{
  "moe_layers": [2, 3, 4, 5, 6, 7, 8, 9, 10, 11],
  "routed_scale": 2.5,
  "groups_per_token": 1,
  "init_std_router": 0.00951,
  "init_std_down": 0.00516,
  "decay_fraction": 0.356
}
Below are experts of layer 8 (counted from 0) of a mixture-of-experts language model. Rows are named router (the router's row for the expert) and show model dimensions 0-191. Each number is 128 + 24 x the weight over its row's rms, rounded and kept within 0 to 255. Numbers have three digits each.
After each expert's rows: "gets" lists some tokens that make up at least twice as much of what it gets as of all text; "comes after" lists some tokens at least twice as common just before its tokens as in all text. This comes from a sample of Wikipedia text that the model never trained on. Tokens count by the router's weight.

# expert 42
router:142112099095141132138093107143125104143125124141128164149093121114111138089129129103135111103125103126133121115128161137148139105128139110122081098141135223124155156110151134121114132083187146136097098185080154122109166131107069088174142111105119129131125131135142126112137145122144167147123110154119102100122168114129126114116168148169108145104145127163132114154178129113148141148097157139145099116104098127106134127127132117084136154118136093149118106167097101116100116159119160143097107117133132087147083131141121143134158114104113160141112112166146141151184117161075128129
gets: "-", "|", "  ", "ti", " re", "1"
comes after: "-", "|", " |", "–", " as", ";"

# expert 84
router:117234106149173149137112141099117104125125120144119169151135110129129105118125080110104147102130114165123150140133135136144124093093152127111103142105169152129130148117139098107148145121204149119150138176110141147144127118128090120148156100123104091147099132113129139121124167082110153140143104160098140096141133145075150108131129136134141167123133108169096109142101116141151112121148134152106133166111112120125100167123104128134116099122136122127161085126145096199093091131155149111086148117117144146100109126100164149134095131134133140118106169112173158136122125108139132095
gets: " and", "=", ",", "-", " to", "."
comes after: "=", "\n", "s", ")", " such", "ed"

# expert 12
router:151168081130115126104130207109152101137090121121127159079128142143096131096144136093112157122120088152107143143157186154172140155124114121134110123139125136155159172126145101122141121137162132149101137148132187130146145131134059108173138095088145102150123148099099121176115135111130154148167130153140145113149173155128167112124163153133142135131103116157099093166104107089140085130150131101106187155129113144106121149100100129137128130104142083122143127147165130154140123144137105112108154115119147108149126143120152146142121106114153102124125125103112152137125136102102143087
gets: " the", " The", "The", "|", " first", " American"
comes after: "\n", " of", "\n\n", " by", " in", "'"

# expert 6
router:147158143099112157150108122121162135134090127129128144091130145162123155130127121162125118125124085111154136142088159124147129118118184119120146152127147151149132188136138116132105100126188122123096145170123142129137126159093050153131135122145117112124100134106095089146134126133114141129164139134124117118111168126083149118100153120184144143137148108168146075110149135130160092090105129153094149147109062154134142135131116128112131115122132120095136120149107110179135135128117143147053123115115143137132098137121175100119072115137157120184145126155099152152109166114137109121
gets: "–", ":", ".", " |", "%", " −"
comes after: " |", " 1", ";", " 3", " 6", " 4"

# expert 80
router:159183101139141114138129122103109141138178155136149149118129152146130120139138108076127101110111096103148114138097121152156162108138166116090128117113160145151142166141126111105111115136182142107121153177134154083108100167118085089121179134109117103153133134107132126115127168076122140139152104157149148136130152134082136088115108156125126157161090104177127099134133134122118093114118126119106131153092072119087137141117119115133112101087159141150159120138152124175105109140166137137060129099117154126104110134130149130127121139168125132184097134162166133130132107110125155121
gets: "=", "-", ".", " the", " |", "\n\n"
comes after: "=", "\n", " at", " =", " season", " Party"

# expert 38
router:107207113089152112115106158092145084144142133135117176131169106151102098101148124109128095096098119149150114130139149124133141106117182113098112112104127149166159160137127110125151112088167132096152162190091178108110135123107086125176147111126141075166166151114136113133126160111122127152168113180151149101118129108091143124158120135150111158134116118192103124136110130132131110146117148134127116156110073156108139124103123133126122101113139116108149116149158123161111098127156132122103123113120120101140089112138117134163112159150134112134108098124178156145115146138130142131
gets: " the", "s", " his", " its", " a", " their"
comes after: "'", ".", " of", " is", " that", " as"

# expert 78
router:152190132106127121155111166126136123158161118151134165143117132140095104103127127148133142117142134122144166138126150128140164120121195122098108160108135140154152181142157097111133120090185119120121124199119155127146141099115099125138149111109117115135130145099127095117128144116122152111154152134147147132131109145079158117127140172142137138138093122181100093148127147109182093096115120128107133134094117154138125137099086105108140092107145124131153060118144120170134112109172155131056129116094123129151104156116176135116110144159117150164120117097152158119154154123126122120
gets: " to", " the", " of", " and", " in", " for"
comes after: "s", " in", " of", " to", "ed", "ing"

# expert 57
router:124182149113157147152085168144127110168142141113099145120155153155101143132163118162109131129129075135176161129153149151111109113122155135120116151119160146135140139134127150144130115076142173120142151172089161091147129146125083119159164129145113102127126112144115087118100152114162132166142123182119154127129154147083144123111120150130125138126096088168132142131160155129128099124123164099103083131117088137100152152132110152132111141109169137110127097154177100166123123132122111114072137135092131114145132124110146074158092187163158127131130132160140149159121143114128128143
gets: ",", " he", " It", " He", " they", " which"
comes after: ".", ",", " that", " but", " The", " It"

# expert 9
router:129172107113112155128104157099084077137153121106130133107138141122064108136141092131106125118081100152120144141125175122108155155120142126149090130133144124143165162135146114135174139117170144118116144208120175113139133131097108132165152101087127111140137117137093099150128168113143115155152122156124126136132184151090163113160172142123130148148119098163122108145119140133128124117071122139088178131113133146090125162134090118120116130089103080129146094131154100145110137136157168106115143111130125110111124162101163133139114135131147118145087126096139157146093148112141123102
gets: " the", " The", " was", "The", " with", " of"
comes after: "\n", " of", " in", "'", " and", " by"

# expert 18
router:157187126067120134079114141160131131144125102140121155142137127154102153158127128123165102158123115094142142141127160180147130126126173106150114120110163142110131133159175092132095126093168146137108128168086130093139115167117053095149119126125115109162098164125125105134161128129141141131140137182136116136112192060141127105141132163169173166120109100154108109135147141112152122136132151134135153145142082197124142137154117127145154137101113130136122114148139134160153096156129127120091123094125127113122153127128103140163125120145122140126134137122105101157119170131120142113
gets: " 1", " 2", " 3", "2", "0", " 0"
comes after: " |", "–", ";", ":", " (", "|"

# expert 15
router:127160127124121106114101194137131126146114118133079132129180122130120167116174101136132140145090131127147097149152124128122130122094129121128126144119165189092177146099172093118113167105151130129173101162094123101146122130112105120147140138122114120119146136114141129113157125115146116130157119154150159118129114060082179111126100118146156155133059130090124115183124164136142141127099112118134133139097116153121167127120151072118073122086156143132148084142134135152120111122145134145102106132117166181115133128089134150152119165121138120132153119091145113120111161116103127147
gets: "=", "e", "o", ")", "ion", "a"
comes after: "\n\n", "hi", "si", "ul", " Alb", "oc"

# expert 3
router:142184098104140153092118154151130135150157089123122116114158141133099136120145123132138100119128104111106174137144182150128141117124198096135136121119163133132134158111161107142126130091188140124086140160079141136167104162148061087171118109114137083149111136122106104128137161131138130147141132159162122120144175079121128102121151190150150146135108109170112107123135120121179103118130161126153125131144093145127097150127108103143143136111129141151154106137134120171144108141153142107068121082120132101091115132128125147134141118165127144139104119119134109146100169103109121114
gets: " the", " first", " two", " 2", " second", " some"
comes after: " |", ";", " a", ":", "–", " with"

# expert 106
router:128178144133113117137101129127112117126154129083113163139102150106119111122129084098135152083106096120116165131137136132133131139156138105130075119110156120147122147139160094108158119125201116118151135204123135121117128128116104116174156139127136087166137130141138127098135137092142098134149133151133118132112153155080185101128134110130112152149100139173114080108149139105146103099125140141089144138144084140113113150114079103133116125105172118118187110119121097150141104151168129130075130075117160151137058109105162119128102143149143149152105127139145148138112134137135125121
gets: " |", "=", " a", ";", " and", ","
comes after: "  ", "=", " =", ")", "\"", " as"

# expert 116
router:151196144109103107112089151112146135145087107126127176100137135136104134149141117143167086129098121111129125156135165159152178123116205100123125140162089151141133173128132107102118127118153116124131140133098190130122091173125083112121157108105069101113126121101145120140151116107131135104176117126145125097157183154123134113108149145113131124156076109168125112139128127140156127103124141157113123154087085132126141163145111103134136142110155135113141108138127087180131100135153144134076118109120151105105108121141137130119158102146142112153138137131147128135104187093124121119
gets: " |", "|", " a", ";", "N", ":"
comes after: "\n", " on", "″", ")", " 0", "  "

# expert 51
router:140113097088135117106101146142131120121133125152138144126142158146148163082164107128138131130128101115102103118143170155100141122085167122122119131136146196112147107125124090144058116144175128083101110141096165133153152134095045132148133156081135131136153110123142094109137114092148130161122094149127149116133157117118144107159198136155124145114143147082115139121096112108148115129112138122136125148076094143134129159122108132113104128151190092138119132145094145147120138133156099144129162120111158143118105109148143126155122090134127132159114131141172121173129176112146123127
gets: "-", "  ", "l", "ti", "i", "e"
comes after: "-", " U", "|", " D", " New", " C"

# expert 50
router:140162075109141123133083092150112114088127136109139138134138136109110165124141111123110137118141123096165112133132153147137102129115167132130078103104130202137083145141129128132109146120135101143125118160073114128158142115146082095178189102107113083165163104129137125131108159100128124127155083136127146102121123089121115127147144132184128126127141126116115073145128138136140105127133146125096139113136090153084092146145097147097103142127132102113160150144117115192113088110118126153128139128130125113096084127112164168128108107115157137169118141112142148138123166082123132081
gets: "\n", "  ", "\n\n", " \"", " L", "19"
comes after: " |", "|", " (", " =", ")", "="

# expert 64
router:137174124074117145121120148121103101144101130156126161136112138143132163085148129135131100099111133114129170128158188149159121140099158107127080106108136173142126139103122139120111155129162122126113145185100160134113112168088077122166149112095087091141144134119108134147143138100145113134144119129158139115126134063163166091119137142179087162128143146202117096141161127120139103145137116129122133114119104135116140130165122147102129114142137092122190136143104142155141096121106129132140116115150164139119130172113132152131108119106119105135145125108119195131153145144103148089
gets: " the", " United", "-", " long", " North", " 0"
comes after: " the", ",", " of", " in", "\n", " ("

# expert 79
router:124163097125139128162114105126132137148145128153131121119129140146138135131139145090151127062122126094110131123107099161130148127111141102089134106104143185116122135087100113163146149126187144103161142163129167093113124168130068066118154124123135108134125122156132138071112157129143110106167099144145144139106147147077119111139114109153123136196124113177125089130116092142125096123098124118111136120145095111111131101088133142109159134111144118157143120133115125179121107124140129124068142127118157148131117179094124134135075116163132115174112147145141149136101111080110123101
gets: "-", "=", ".", " |", "\n\n", "–"
comes after: "=", "\n", " National", " Candidate", " COVID", " JPL"

# expert 35
router:103144089107147145141124116128139070124112092126127125075118137182078142107173120097147119113150130102130150125116166167143153101130143102110097142115115197114118140103157110112120157080145160153099159144088149121134137123118070088121141101110109098139148130136084154124113133112128141138111149161134147150123140080147116110069131144165129138138114166172142119111169110118141119132125173122111134083119097153104105158111072157144126136121123107133119095138091098142110144117168091093109108126096127119131112178082150125123152157137151117118123127159125135103138129143136149119
gets: "\n", "-", " St", "St", "  ", " New"
comes after: "-", "|", " a", " in", " at", "S"

# expert 127
router:141171143123144154134092148112100120173156137170109128115131136186111132133190121106132108144111143109153132122151133113131132126092141148111116172154109173136132155098126104137121100067162110126115172155108094104131125118141068125146147158137095121164140116113145115170119083133126126097142102145147112087115161106092174141136142157146117156128107154131127150140108138156156117160150113163099128127103098109087127153127133091119107085148134112092172110134140132167114097148150148129069130084132150105123095136111141153131104140105141100127127102103142112151070138143092147117
gets: "\n\n", "\n", "|", " |", ";", "se"
comes after: ".", "  ", "=", ")", "\"", "th"

# expert 13
router:128158139114107138101052111149149093144131118114126132108098143122131136139118116137132142143121129125135128143110164165118138149096147085156109125130148170137133167122131120109109135113170099136153111144114115096143101153112052104149189119134127094144114115159117093106134119118182103119138120154149121098132203089105142128129157132170146160115112119131149065132131128133126126122102147138097128159122084158062120146117105129121083155137119111124123137140108120161116120143128151148101113126101123126114127148087137109174106110140170123145144140150151094151061175112105118145
gets: "–", ".", ",", "  ", "%", "2"
comes after: " |", "–", ";", " 1", " 2", "6"

# expert 58
router:103176142114117121114102130089146108101129110115115145137153141135130133146117154115143145117131080128136133139133109105123133061076122112117120106111152183114149160137142146154145138108169146134126128146088153166155130093127082090168141074101145102115122117150113113130135142148150098141165147152150153162092121181107163116115151161101172172142156137160129099147143146111137113137135105152130127123114075117101139192170112133077106159148146128077138133161144091146100136085139120145121155139075142139135151160111111129170112154112165103125141144146126131110123126133123120128
gets: " as", "\n", "|", " is", " under", " by"
comes after: " the", "\n", "-", " a", " his", " is"

# expert 109
router:105162117130112141136080120145122107143158150093120127136149163123114112110137068115122135128109105151110134148119132163117117114104154085091089158132147134140101159119117119106162134125196146118143140182108161134137117107114101095159129112125125095160119113149128141107102146123131102150156105160126147140096156175085140117105138098147177155145120105154143111142114131139098106131121132122082116146094100146150125148122112142121120141112157114123171097148134125180109106154152158106056135124090156135135095132136167142176091155157182151135121135148137150101111163121080101106
gets: " |", "\n\n", ";", "\n", ",", " and"
comes after: ".", "  ", "\"", ")", "%", " —"

# expert 92
router:126198127097098101129121155128129088147162135121133187089119134158082121122145120156156121110109122118134153144121163130143140133135185133140134113138123125160150185159128112124139134101169137127140125168116156100138113126137096137123175097075127106154152138128117099157140121129131130107169173139135125123136186153095135135094136168149144114112069126176144105146127150107140104118087141116105181144103124146093151136110098102097093127099161100118131086139154119175098110132173159133079149102127131120137106157129148139114148140112112129133135099116110113119120165138131107094
gets: " the", " of", " in", " to", " from", " for"
comes after: " of", " in", " to", " at", "s", "ed"